Experts of a small language model.
Experts: 192 squared ReLU neurons an expert, a softmax router.
Training: a variant of SOAP for the experts, 781M tokens, 2978 steps.
Below are experts of layer 8 (counted from 0) of a mixture-of-experts language model. Rows are named router (the router's row for the expert), up (a neuron's input weights, with its number) and show model dimensions 0-39. Each number is 500 + 40 x the weight over its row's rms, rounded and kept within 0 to 999. Numbers have three digits each.
After each expert's rows: "comes after" lists some tokens at least twice as common just before its tokens as in all text. This comes from a sample of Wikipedia text that the model never trained on. Tokens count by the router's weight.

# expert 6
router:605529523517461471438516535549558445447571465439546484519570469516432536511480536561477436515550478472482497449563523518
up0:547590509455507492516458488524563502417539541483527465525495501520455515575539529521545504543575470538448463415517408549
up1:511447492583542464522474538463560422539556457545564461455548514501480505530579459469461508499623457447528462553484512544
up2:515518543424514460496533527540563517462510516405516462534507500506523518533478528531486482484567489570500507487540478550
up3:527516445490456551473533457509485463515612514509514493468487515484466473480471555524522382525504442522532467522515529524
up4:576502543510486474501496491539494562507539530498498533521538524505525440605450483583477481497464510514511442435516499507
up5:531473531438440536498461499487640465472496557505575506490450571515466516565455545507494524489530439485567497482545479478
up6:553441500526494555461538484514552537494486449467503537533508508507526489514451486578473493531555464450512497529576488507
up7:494543482488483501459583513504532461510452510516513510535551489550510473537497416565523446498456463505495559488530461584
up8:535533461482476519509530537545524559442546460391560472508494430483453510483463467515499493541524538431599466560521507499
up9:519527474490481500513554518480564501457498516552507477475441480519481451588572533519446449548494520468519536474481473500
up10:502423432471474467493518504528465503437578418467499476491522453512473451462478536486456504422514491470451481390511513539
up11:565498588501428495466507513465536458431504466530474519494455527485499503494560493547476434465540450452523420486507549512
up12:551530485526541489443466444521498529455581495450510528543461517433496401485431457531548513519492445508481417532515526455
up13:523532515449421526519515510478443461496552570465474558516480515519479560529475516533501432501500488592499537463551527449
up14:453597461552552533499535549432443523503496469478530465561514490511511582499509496511525489542467478465557509548503476459
up15:600584534482482445429527499549594545439503521549543434481455510471475535449533473497536505542452525521549508518529516554
comes after: " P", " B", " M", " V", " S", " C"

# expert 24
router:547556537549461459465530468506541451468557477472584527484537515478494516510507513573522456526539437468502526469571549456
up0:611563544531545521509565481532503515442526518501459487474482597522533504534528556479510480494524516562511474513432585459
up1:538526495412481439468438501440503486496488486429519529523534561514507567481485518493573470444523436423507497538526460443
up2:515506521453470551496534522480573565554511525469525524508496496429470511526493508550578447510473487495547541479464530434
up3:486611572560536531545567502555453482476526465513576466514484546431552462562550478626493505514529538518569503501499554441
up4:463565503508455436514513481416468493470558445531428527472527580509480502522495525528495528552522454505433498426585542552
up5:531474491539538520462491474469527441483575422536573460500475524498538554500581546522481447585558436524500545506486453459
up6:537482472545512516480475479520395495547515416469538492519559513469449440479526427582480504490501467494489487584511498419
up7:471497485578465561438539483527460512520499460525468469407499523493546518474535479551481502408517501551509512472518515416
up8:471525503523445530485509443459512503497561416575519459528481542397514525482518521504619459463573432496540531428565496517
up9:536553553525568501549504515548460459442447540520561466500529430557516564483506561592500491504538492475513517488505517479
up10:464543566479517467496504533540544454522519467442529537495504481427461525443517503471542508576470444502528527492440474498
up11:527481538519543438533535547490497531468449544519513592555503525483462489480504530514545541538564483502520519540481549478
up12:427524467551424495481499430469489553489514507468437497493535494490491492501469510555526480534582609466481501513516535523
up13:495473472551547467501495463522557540468521546488472569455563511433560470491523468588537489529484464483523498539472547552
up14:545502495552558529494534524480514437494575541478592540523480506497478492461483518533490472524510495572454566505530542481
up15:557489538503513550468506436562461493546512465540551487514461533470556487578564554480477476559504533560454543493532538467
comes after: " D", " d", " N", " n", " to", ","

# expert 58
router:506531520542467493436565532516548481487524509466516487464563472527509504518441528554487445549533510472444494499505524438
up0:469505527484529557490550490579523464413551491477494497531524584459554473501443492557492492505504487502451489467457524540
up1:546569589533465478534577467512561515469515495509493487523486533494515550508510517581540464569472525578470451506466498484
up2:445451538507487570485537519509458502504462479534545471496549539608509464510476535430474474524527485456517446440470471459
up3:487474535491491523581515502478531506553551513465500444468435481520454453524457490467551424490478436533563482430504528498
up4:540507509439422489492501494512457540567487401531529480502510507481516490481454492527544481532475454494564502464512511553
up5:533483455460522502531530518473489474476447484479451455491502450459541572504551521489526518482470529469519440454559487432
up6:542413553522477522506480517482539594491480510456565493380506441512539495442572536511533475406574476499454464522414499518
up7:491534469504503527544527531489587449461562477527499440486527541547558534512463572578566481411475538475550464550504569564
up8:494534545543516492484513471471517477472507526539466499463571443497514459538514435534519474526519466486465490497463507479
up9:433524533502566439486472526522494397544469484417383454548497479476522557514467486541533497480475539515509460524496519527
up10:539541485543465499542523491490508550487506492510489442578517508491524573489551538496484471531470519508466460540503581498
up11:546524536504497501507570549476472510504567489526452437456473526429535427596503554528549480474470474520457535446489462500
up12:515478524551527503434501592392520494531529508574483498481463489533456536514481497496502414428515486495495486456535490511
up13:500447460468486547415582533515508561493554502482509477521542528476523473472445476555533426554541515500495482490466549535
up14:512528514481520513491604565446498455475481525491471483453515475527493573500440544447550513487548491489484437584428480459
up15:461441423517497455498562517528491475518496511502569472448545494456534581504518434561532473558485521523520424545547508490
comes after: "\n\n", ".", "\n", "==", " was", ","

# expert 42
router:544501505553493460457536432558546471446571441461542535412537455491464512479481555540512514556522424459460562494491543435
up0:480510505499504493511497471554460508444480410546493466513484555491521478470476506549518518540532536454458489515503520444
up1:478468545525500501491513486501529481508505608470562555448519474540468542461445473583481496404570433444505444448517485522
up2:539559498578501465500494486529495549495532504484458452512537515498501461495496461568538553476527473566539455561465512470
up3:472513507494557492575510501553577500482515573564434603555524500499494504524547559494478464490482455517438501482521581520
up4:407396498552538432440487420511509505505530491407460510464453507565466464426443447495479546517497553478533503506503527482
up5:530452521506601499450476602489447492529517501463604511421499497455552539546586461443454480555441487524484527493435540449
up6:473568546462501437525492469628512470524498442468478496463447482531502499505508448489394507596504477564527495435546429524
up7:437454528553492499450532430480446498408555542576554488490483490507497536496447564493557432487534441453466486435595465494
up8:493504542484467516439512538518443538464458461448472486475538533387457468507480521571431431473494585478373454508467484478
up9:523489463507451448516562460468492451470552468539548511526542472385470495501469443487479469499500543499566486476464524421
up10:396505551508476466473514527506522515530493516496424502511451449484441486477464557468525488548533489510512491461552445430
up11:560463448549487487442506526537519493521511534496508638473453503537543492435466437416525525506506488411508519512481440515
up12:539555569542478508479479527506570558407452392497485516469488506493467543469486531512517437471486433495525417485507524426
up13:543475501487485455519498458492539460525491429490506584490553522528503500508486520447519579498519442574514518531504575496
up14:393491450539487477448523501478557500481534512513422458597521583471522485502454510533496475507515439536573497449469471542
up15:474511467453566581497470498527522461459466520566546559475547552438507496476564482504565487474486528464509472476451439469
comes after: "\n", " on", "In", " in", "On", "21"

# expert 10
router:499526544541433464415496474518532505450502432459533564469557477515489549444520551557467526503562468465479508473523520457
up0:484593568554485488515484514520550506545532489494519543436526396497496554547518530514489516441497512492506538516551517465
up1:500459504466448544511505479565523481444485474448533448442475486485511468503457508515531507478454577467517556539474528501
up2:509513436528518555525492467511548472496493494489554510465402435522467429479471558499470491485558521471432522555499507522
up3:558432536508471569536490490494506531470481420528517545505502513465542581387559489431454562524569576506447467482571509449
up4:502573480525517563450457441537481518501466526481450526577579534557481521442520560462547490470563514493508549534513455543
up5:465561490499497489562583465522495534477480424538476489404471472494524559532433516534470442462446531455527460441412516490
up6:518509582556498520494449488485506543515421561497468491458482467525463509449533434492502484499517525474478532435510516457
up7:483510502531412527550524500497468486476436527485510530504526488504518459464480498561461547450468461496433501460558573500
up8:500502435508503505436407467586518427417518505552437474580492526484497551503472508523474540530577491525487429480606469374
up9:495524544503502533452557491485470505526479524445507489453472538480601530492506528491494520453520525456499477489574477533
up10:429569483465435518466486453544545550535522550496581501521536485526523512496449535457487554474559466488463487502502457498
up11:490446593461491499500535485534533599491496520514411441489551492541486513508492604549541514452475424477536501575577487500
up12:470475499446462486508482512533494544444494485475548511524481533479489504495391381495438456471526457434513500495566502513
up13:482461453491425443532425485518509467493527422498540512548510486459377520495440562475478507465510495449517611473533463534
up14:540577493589463540473469542494501482515533501507496478487491505479512576510567435408477515477472476507505510413451494488
up15:518419502465439503459554490548453485492524428523485469516545507497506557580510544485515599458535511485529470556518489430
comes after: "\n", "-", "\n\n", "|", "- Pro", "- C"

# expert 39
router:532556524525471478513563501524521479471518457461571543494548489484480528463448531580469512530528472498473582504515488512
up0:510518534541532554445471578534510480536518488501491528513468539499456487452486463585543464530525480540508505550498451470
up1:473545526515527524499506477547508535485572502524477499451478516530516505527490521436511552515511452491510471506481507469
up2:485538475516430560568536574468471467483466502447554500461501514502491516478476505529463462503521447518553497577550478579
up3:547480555515508543498487479513481492526513558444452532499499563521517519414499542558430538429600585515462506522520528489
up4:569487443427526519546492562550475506526487438517476478501471471487469465513471595528453451544374490546486548458510490420
up5:460539549498525537510497485467519488475472584501447524562576505587472516529460514505548502490457414488653510463561456609
up6:493483523573454443561501532497532473461477568510532550533558540478494506532509547569535513508522479365486509461442463542
up7:410498525476528471542559522439457434532538508506450511478458493478503535462529597473480466514422469498487471533527526514
up8:541548455546482497466506508505542460511547558376514463476545511522488503487458516462517512558549492490451582450543408497
up9:460564439520537473491507505529562502487489535475406525428479427563517436529505531463489505449569534466423477545507503446
up10:588506483605488443500536490505481498528438571579583536385489521528472495456537505566465516537525546532558507504578412509
up11:545520482531451481445465559554496527475583447545542441477472529459581456565507470508457524514506530563526478472482499431
up12:509519458513566580467555482534490488457485497514557489454479426515523486484476474502485467471511517500514477549469533538
up13:562546535492422504495603572525581453490597452508513540468504511468487473519509509596534475519466485454451557463546525496
up14:482497441512474553540575538436491452492539474495464517512482530530468518527505477511476460386555578499497528458483489478
up15:438506569464412551563576492499477496472462520507510510451489554501594554520508548508508483467486552471513532470533564431
comes after: "2", "1", "8", "–", "86", "88"

# expert 33
router:557507534555500399422543485518531467506573439445518553476537415510486598478529534582495519541572497478491535491476550461
up0:520508516520438467500495508553437547463518423482433458557446485527475464522506439500498597496475466475464495501491572475
up1:494531501526414485472434509495506467458562440451504491542490564498460518540466496565491504499570496448525504531527509459
up2:442502584456508489497442462490469494477505477449508471454455483523468545507538496511471499466510495441479449497459528497
up3:558452491490528422510517460488487485474540549494537511510492481518486549446607458477494484540541501560471518487516527542
up4:479420461527574515536549554506564457466528569471451467487434478413456511528489488524528475521496464505497469457518554517
up5:584492490529529496516427474425530529452544461451480470538575436478533428444507546508418515520565469528490458579501501419
up6:500414458446491486448490525517530489518494501528525475542448430543414553490522460537561474548551497515532507518479481542
up7:484480534491488527494469492486469472491535527504518541402496506528565517527513583514528439484516490471508437537535505459
up8:555538495550454453478495466494480530467487451526429476467500504517552565558523534529453517574538457493475590482555520511
up9:519453513467519484476562497540548485529536577410504536488596451533478532517498457496495462489552471543545405480503433480
up10:494507533453466512471540448519466506552523492518563523502617446438532479454508459549457543455418524483579532548439541473
up11:496473486463452421492451512544503473510486492415513433573493523493515446485530491548492562444510565486558534523516495486
up12:505425401552540462430509504488475571426457484495549458495560500435516561557548514517475537469558512499506505549468518520
up13:547538470531512504446565537548541534515558550437580489491509449490562518490536503462452487506537452476550507588506568550
up14:479450517591523439545505483466469542511481492486532494488550490521438506517550497510429450537484500491515473441499501503
up15:484489509511496456421453545492510583523484493495507509397490517489527496531507484464528484493504528551536475461475475517
comes after: "0", "2", "6", "5", "4", "3"

# expert 27
router:550560558518453490474483463555530409481531454482560536461508487493418554429470527530475484505503424471486498419546610532
up0:551481506421484486519426480486485574504567445443528520405565469485569458527510529533504424538535486496570507513475548510
up1:574507463496537465449568499528467531480496468482542505590524495482496556490552532455552460535491464522500469474547485583
up2:509546580467451480570470467514570494531447448477577504471536487520454429502418541517505517558513540518569542468518513569
up3:491438486490475468553496454475438477483461468490562439495589460520467501484468464537470491441545493438466436480570623441
up4:482623452499447543469480488569506461496441526549480540541547490448498493489563434569510520554507548495503481463531497508
up5:468449464505453544523480430506518486505492510468475558513513509512512538433525416505543508573447511467500571489542580525
up6:452500493513512547433487472463557493500538505519451411499554497496486557437499434508505521538536484505548478461467500541
up7:466499500454576492488476528603431463550489558527542547485490484526513554431480478495465502496497497514477451474486560532
up8:422463476493494538448527490549504528495472505558461561418438564530421541470488476513454484431469508543489486411511477581
up9:444491532504525482515523530472420474437453444553549434471601530515477562455528489514577539472520475550550540528477509505
up10:517526590506450467453473458481446449498472512407444459494509465505543491573477460579465456510520523427519554456547448497
up11:559549544480453460478485486460530424432555476501540486532487527518486429451512457480522521560480459444483465473479503487
up12:520495462476532525514508523460488505529533522530475518548572568482409518411455494508536473594551500505508498481499539553
up13:446490481532503438515478427552556528487445468463497484453493462520503458474565511507473454493547431456540436514450555429
up14:542548488495503477547490506594521447490419457477568469427534531505482516503493435511505453485527399487556501538501515493
up15:477542446479473509522482510564589483435556504539459448475427551503462485475580485562452521504562491571499479498496485553
comes after: " W", " B", " G", " H", " St", " w"

# expert 55
router:465522526537437489448515504562533491515504483486528510389551504479487504520441536517487451536507449445485499500518565399
up0:563452519437478516611508529547531459513517578448493519456490572494501443452518537467473479548509554491492495516521515461
up1:484514485530554500487490662492493498448516450537418438504500554512460493450532481453489462549523484538456486529535521436
up2:463501531455494428482548552587485553483386497568507496433594555499496487538554470495490465578493541459501476541537476435
up3:376502512584453532433472494529473534564435486540506425489514466468478481529452440512518500525499466508427512453463525469
up4:495440545472527470444518476450458495497562437515543513490561466489501544521446490547418518491446484483525425507517564452
up5:453520552612479537460477527554500498495518556534538446479574516482498515462480488459453474514480453507486520481563493470
up6:505491553516472495557520518514472470478550484496484474512508482471590491514449444507530529534486518472440577602509545546
up7:515557545512499427470516488400526457504494463485483444418543537513538470461560505479544529454600487527480468455558546535
up8:469444510569429430532591453500546516547510511495574445517559486537434498500552534512530519518471444509489424544501483502
up9:495450524580456508505519521444452502365452544524493532508517498575518487425492526526555507482519601534486545534506447429
up10:492521546427546490444503495555560489490539485521517500571512448519490549495500514501467511458510425534552487541548445521
up11:560507518472528465460457461489498542439474506507507476489425464566420512490493587545476479449485487459527511539546509431
up12:476531474541460537502540505556499536490489479540505430518488577400508476486532415518490456552437448495474504526426536483
up13:521458445502516452573508454538497528486503493447586520502465556442510555501543547492451471493498458453511448478450506506
up14:476463537558453498465495456498542584573403488459472487433470524511521508534516510514429481484485480427500557525498487446
up15:466509507574532466455544515457515540535489475499493530471519545501538491449517506460509494456451471498513510479428486442
comes after: ".", "\n\n", " that", ", but", ", and", " where"

# expert 14
router:524549545524462472506559506517533409471549493464537512486565494516485550515475555553458429538578514476463531477531502441
up0:469499436536433461467505441506420486474528516512507490552550489474520452502520527513473507547478479550474542515475483511
up1:461541487481491552424484556495490457468527534507580470448466521558494591523531514614479471498487522527441518507559558463
up2:527538525489460507567453434439453519431494490451526492480521496533503485476489498548538437605490513544553415553535580461
up3:490534534515501534376534559475575468518514511484551348510574477502547526537552490544464510512509534508400487497502472476
up4:476501504512483533513520527501505517509545513512536491502491500494492466590510464471496432514471492435513454530513512443
up5:544560512480459480494498456487402522477567493472517469528443468492496478533536488514472531526496536547545608478587568507
up6:469465514522416497515495559464508458567609423488477492480575550533511498502505478478546484518488485472543479550556568478
up7:540524467513537482466501495546516546475461573448488532475460443444503533495416587430477519468520486514449528549562425448
up8:493502505505453508527577469453525482476519482559483403469498561475470526463525515518494441557548567467494522503536516464
up9:531521488490476504525547506452560454474527545529470479522497476407572520622463450557548449567503530486517450486470452474
up10:513560511499509508598497488535592545575533506578537459416454459464567518509463604479501505489526467425550496436459510469
up11:532548517458580511474527528545446503485519505447572529449485568501521460476473575486526490460547539515570494472406533513
up12:536478503449516560535517527505575525471547561540489467511499586609473517532537517500499459484620528463441559515427484455
up13:618503480534467533503502480527526383524558475497513517493497541486531575531495580512408487451543512509512497514568463485
up14:527477448471529435435508463490525453503568511470476444499513483483558533545543519481530429496520459475531472546570514440
up15:561471494489496501552497440523499465432469505501486553460535534504594574513511479464429525533488551512508515409493498510
comes after: "\n\n", "\n", " | \"", "===", "|", " \""

# expert 38
router:518507511551453450467545513524574457484537482493511505521520458529475535488492630549489504552544479475493490462534481451
up0:508506402504475469462502491476535530542461503482496566518484521447530498442491456500503528472473537541500519587581498504
up1:464496504499517494534473595439548537492543556484539513537438479564470427497503555482524574541527461518473499415454464505
up2:444514488502524513473541447537532487443553551582454504449433530551492552569541552484531468539502450554508498510460559471
up3:469460499524524514478451482510595517509509539522465499447450497523491480473514486510473571514510543505550499504465412537
up4:504549471457507488500563542471506457531517478438502461580544562448478467513509594558483458507490516422531465530481478551
up5:431508533516464582453436565529506489462465501516488517488425466513454502475505615547514501491518492593471485442520495536
up6:530488552553448487512523455589538577383551531475439494579470455511478459501454570474505474545508461559422495508510513475
up7:533446456512500513479526574572553431591516477519448522562556476523524445508521557532532578532489498583460488483541519524
up8:510521449474494539503504441408496540510458492448535423522519481507470494495559467522407573547518535524458544426533502528
up9:489441497464477493466531493540506561490575523555491515461554441454501501538439550484491532532468444500493489493490521510
up10:467465550543469514507522451454530545536464483482491482569492448448547480455458504523532501475517449517516436536528560518
up11:526443473538425540495544549486489539524504452503483493403566545465556516529520513534492484481438454527561502475449459508
up12:497522463493514496504470543549591506501502561513571430516485463459490538494516481479606540500470534567474546507525437487
up13:478566527493480446454533518532543518501478432552592483461520440465485499547588542596467475628520480543490476440476545390
up14:457510429443416568457508520580524463480566516454532527560540487486463483573578471487535431463495416524486522486495462513
up15:556433495490528467469465484561547506554517436472503499547541489531431493497490538493502535510504517483533434427486524486
comes after: " the", " of the", " in the", " The", " to the", " of"

# expert 29
router:503496486546521456475521532515540487457546436488516526437532509511461526470443521534424478524516524471449539492513545463
up0:469484470484513483493510427465525523487537512487457525527480512562537548459510548581518568568523477465520517475517459441
up1:537469410482429480480452557464537532479502421496541459546459560487468520449496495479516480552449507411466504446453430506
up2:527402555540611454492541508500560486478502513515483492522533539481500491442451468522533538536483527475504472511493535511
up3:467476511443503548534491452503465494483428486476519534391471474531454488548477463511480491611580555439502503472519480492
up4:450488525572579465506447499510534444512582455486503449509465485529475473425438479541482486514437502525479503547536474465
up5:554476481518594498485515516502589494471537474502497534470537403515539487429524486566511473443561447514433518488456549510
up6:495431440491527440439497475569567537492548446524464547467492485438455529453518480468439518499449526448559550534517556579
up7:528456519469560460514470555562484465479471521517472461456500498541489515463548466589482528520561535541480495514489403445
up8:528574517561528498528490560461510507485488523510520502534504472534444493516574440523393517508562423471465525444540504533
up9:528497520473455491414488462598512501490495499551469521528562540448516468466518477574497533513475520558501496482464489489
up10:549503569511524487430496511536422442480471498524527554541531688462437564472492492557522516495510476514487476441580475473
up11:457535536495545457498579498493485489493564460504498488436435542515498437511383505469443512551490457514473553398445521521
up12:536508502481527450553451523507596516506457517529564536423521459424428471453524472513484499557493492479503513474426465526
up13:502541473498453491425573471484504513471524418506522495500489439478601479447482528450569555533498537502533410548516598529
up14:418526463531489407537470581469486473458554446516575527503544546466487526468468469446485533509507529521548501497512541482
up15:475502508544533477560501532532543506512530510475485489456437487458557503429477579448428574568463572481454518496485545504
comes after: "\n", "'s", "ing", "\n\n", "-", " was"

# expert 60
router:497522532532510470481537547529562505478510458458531525488511473493480563450523542551416496610550488427462539490511623496
up0:518522543486420503523559505530545460434498445534516467443458546470476448492489463477497579432500492485484478520466454537
up1:473439568517468412535523554518459511484427509530489524534491509547471531514492533570498463531520480485500499540536441532
up2:562536482481529499440527487493516542558451489525524495497539516562467537480429515495541535511454574489501500509543522430
up3:498452500453514482511566465533478483500473480496531551529538487462526464406475495536537544443510542456422497544469533532
up4:509581510497521492544541476412506490538461503536435468492526484461495526481512480531460473500515442486425512436475640509
up5:521487465551531550506529504431490522484487489512516491530527515558409527533545499491442495533482479515519481542525530520
up6:463527557549518514517474541526508380531578459512513487517500498502562559470497474525506533592501543461452494514490537539
up7:499468513532538493598488534485519497475428409419420460470523477517537565518537562529474450501544412402521507488495435562
up8:482461493533527487480540542481469505506539494577607470502538479484519450476431467390473552542452544553550533434545493537
up9:516521469482499502523540567484486455465567439500562518520511499472491508468545539475431555515527522441534552489496592485
up10:590485521548530516423510440469503480594509479492547503396490434540525466499542433548607513531505501523510525528504495477
up11:461520459495528469373544552489491524587527579525498393478496534545437502453457588539493572515514497526499484469511496468
up12:439487465492459463469470517537448440451509503566474573518485547422544518484512505560499528431483432489447463501467495480
up13:509503498466466459538606507518496478485470540535582475449442625487486521474499543469536520544483528429501515470466550415
up14:481470483537493510475546493510525435470505475531508479547533510519527526463564470515482516515489494507463513506415545574
up15:454501509578541550492532514518557531492498411485446473433444499505385519545532528510413521488554472459468492532488533527
comes after: ".", "1", " ", ",", " | ", "-"

# expert 63
router:543532543535442476483511531520558503463514477485547561399533480513430499495482507607515482521508475461502536476555563521
up0:510490535481544543483560531484462558439505499469483541545510485488487522501498380500523456487566492467466562498487567484
up1:441493487577483541519492458421478486434562524527449510460543534520450493507518474532561448497509487515554525496449545480
up2:626484493531491513459513507495487510479565497509509486501459476497492484427516447529564490443583428452458444441490550518
up3:514506562417561471544544512550587480469472473460542477468542462530496436491517463554493462522556559476492551505560515501
up4:484490521530508512497458472455513564445516613500536523502471472519518502455514436585441468485529464581442473462406493456
up5:509505498518508543517524572576509508425504545460519475575463559533596477486460485535592446470491496472420487466523468519
up6:468447447465495504442516477488507467490531595451503569498527527535490469469499520476570500481424487477518517478525622476
up7:549476538490521446420439521494488509502500612410534581515506582494474539566550506526493516512517501491535518507509499506
up8:586515502500431481483476514475532514540515514477520474517519446524435509565485455559492506518557509533574557421481534490
up9:531486454453538455507510473566528543491520508540444564459527484489527433489486432597500501541529406476446474469488481433
up10:488516415487473527439482552519527495423491476453551493500480545484483478483541438545468543452512490526473487497541510559
up11:586453466468510539384483521484420492508543467469524468504535508551464490442525431502437512492491506554526465451489532579
up12:461465460520502554493520442498553589419504536566475558506489407534483476462465451539488527458462477553478527561479454545
up13:576453522576532524529544567489509542545445492457487547497529432485505494487526467484496559584483503483483528535514486511
up14:561462531466471456559475462417548577435505483497459551529542526496449465450541533639495548471550471470477494435520523459
up15:440517531486494494540443564530488488466454590491509498479544466474494521480484520465521479556554459447461523434535521521
comes after: "\n", ",", " |", " in", "|", " is"

# expert 53
router:522496505525450496500553459530518510474492503500521546421552468569492525465497527555455493538521469481469506491522513430
up0:487509543477482564550528541472467485455508531554534615542511567525507451451498482496544518521499502490509480456474515494
up1:512411538402488521568531441445486505456535532518460561509473466494561478501579542459509495579467541508425490508515491567
up2:525499522516516582511520478461486486509497512479465473518532541427492609567468460448507482487534516482449464384529465426
up3:456523458520461519512457452479546466493552400537535451580487475382519555471470503495563499450517562546464480502473513587
up4:590504478492549486547498500564535505527445532467475505510554517507492418521451595488516447464479478445543484512482444502
up5:506524449434565479505485532503568580501510544559490440478534451488522523525428512493468582505486424478607526523467443538
up6:481468478584514513453552452500486455532495479487492561541500480480541637520475477438487526470526548500472520511570479519
up7:518481453528516427503428477520529564548409474465564529415536485519411475487556472588475469483486488467442490519458437504
up8:576444583539507526490551503459461531450524484538485503438528488462490565558536513483551524464499496533496476515561480584
up9:528540543485562522512554577519558483448532547524551474495535485454471556501556566464473414561536513490525492497518469426
up10:555515483492546518462520475457547507498493551518434503434448505521509417474492527511583499551498526509499504559544519540
up11:470487476487496488565531510599529528464455499504457466543485504502501511429496556431485479514539523487455452548452505465
up12:466506511489486500436521483526506550500447469514509461495551537546560432583519524510480536541539540463502566489483420510
up13:454514502584468503490526487495504423524534505537553450452419453484546450514519493483461493509476530554492512512442531475
up14:554515486505474530518545528442498495506510489524522517503488461460462495545406497557546543511572451493515541463591465490
up15:485459549480499499503500492477491571529595525501476539455459471437492542513418531514496485421506472534475630518529565481
comes after: ".", "==", " ==", " =", " ===", "==="

# expert 31
router:535507547555452458454509521560579387509602479480527543431575483508489570504492503528521485544578499453480523456509564496
up0:541432424484570474523474474510492537536502455562431562458482488511471521547548507469496580512491427543465414493477472507
up1:504476472502501468536447486531528524465540465518454496510574471510469569482482487537594459516487395525405531471564521492
up2:550485543524586539427472428548520488506544543509535545462528447493483451480530419539494501514516509482479542481445503506
up3:481441559534533550454469533517460471489576495542485533506569454506570520499510497541551544517513469463532532463521517482
up4:520437515570503392520444511535577529482549527530464464380528469529503453487529498536425530491549537438476466487475522493
up5:553523457550480426484415515505533428582537462556576467458432480486560498468479504526523581507532537471525505492503551504
up6:567426461440490491436470539528598440545566554480539529492530456524560544549479418519535513579453442486467498545422533409
up7:476468514488444423437503501608592455487558507538474523478512554516512504473538442491501561549533513483491486464419562456
up8:426567467555452465542479520526465507452523500534439576550548530506535583477525474489542470452536479564568459479483519535
up9:464463499561512499462505541519524442453555534557486537513504547447526486517524442535492464492633456551476506485552521550
up10:492465439526522462471493529375472528467545464516484430508501475518575462519452443512511433451482562522515495463518585552
up11:515541506472559521506500502459543391558514531557509538505519474460502546465531492489497534597606517480485516568506402475
up12:525503540539485411421507524503575460590558465525567536504529470500512509516493487515512425439562508439428522504537471532
up13:526436511527425457471403505584503496517528486487485566532537546456539544500495467490553481571525489466537487396393530522
up14:553500537509491536425540530546491499547528481539480504493493489433555427528489441471539496554484494488449518481537482467
up15:511522497522492546566521467441556467532531517441546532410537452476551513474613529467434502568582454494404475500500500528
comes after: " t", " T", " c", " s", " p", " m"

# expert 35
router:525502521500457488418524508549603477472541482444541510422509445534467529431486575577506543526542458437458509481553504450
up0:447533574463599539434474503467478459519426496504552523460554480500476479483484485469427494487541529455549551503493472547
up1:492573563491425524454458542569547480428501543508485518436488459505520506512437523499509460552517486527493526437465464510
up2:545532470454518507477506476567470486538467509454501500462522517479583487470516523479484510513449555464530438559551514540
up3:543521399417537517540438470500537478556443465434450518450526499533547454497521539528467485529549526434490456519462530513
up4:495501461535425524510501426508510478459509457532490519533563511485490499487545490544537487508532486523555438511479543549
up5:513505498485485493524457516521571508537501506503473525503481440559528557554445569505456515570518544513416471532515511496
up6:518507532463498532553543506543554463576517511471516480477474515533559506532406515501480471527445547423556472513529465543
up7:521473496498427471489499478513478437464450510486455564541434511504518506483517485445602520518572501436507493491560587491
up8:514518534412498500455576509474553508529512499476509526519525475452456471491478486485469503526558524511491518522431506544
up9:508448502452500548518502483560507464474576466464517556559505490505507537441518588508543539457509511492538425526477478433
up10:500546425573535509465483504525548475495474457506486506482490512450509530495458496477468544536455448490453541514586514453
up11:452609505432543577472478494470543531505496499481446461457494535454471501469523556519525508517508516525505463463467520459
up12:517487490508524519503474418535514566472387505477517490537542424499468599480463506494462515554508496448485460527493525564
up13:461513533558501535413521524482491471549559535514556481510496446503488480531474526586569514574536479560483492535501459460
up14:499544448507558488480501473509566469530518527524500523459484471524479543515569571502497485491501528490471564478537533459
up15:461474470509487558440543498494560456471425486457517476504517436518500564532458568537505518465534367580514531505496466535
comes after: " the", " The", " of the", ", the", " in the", "The"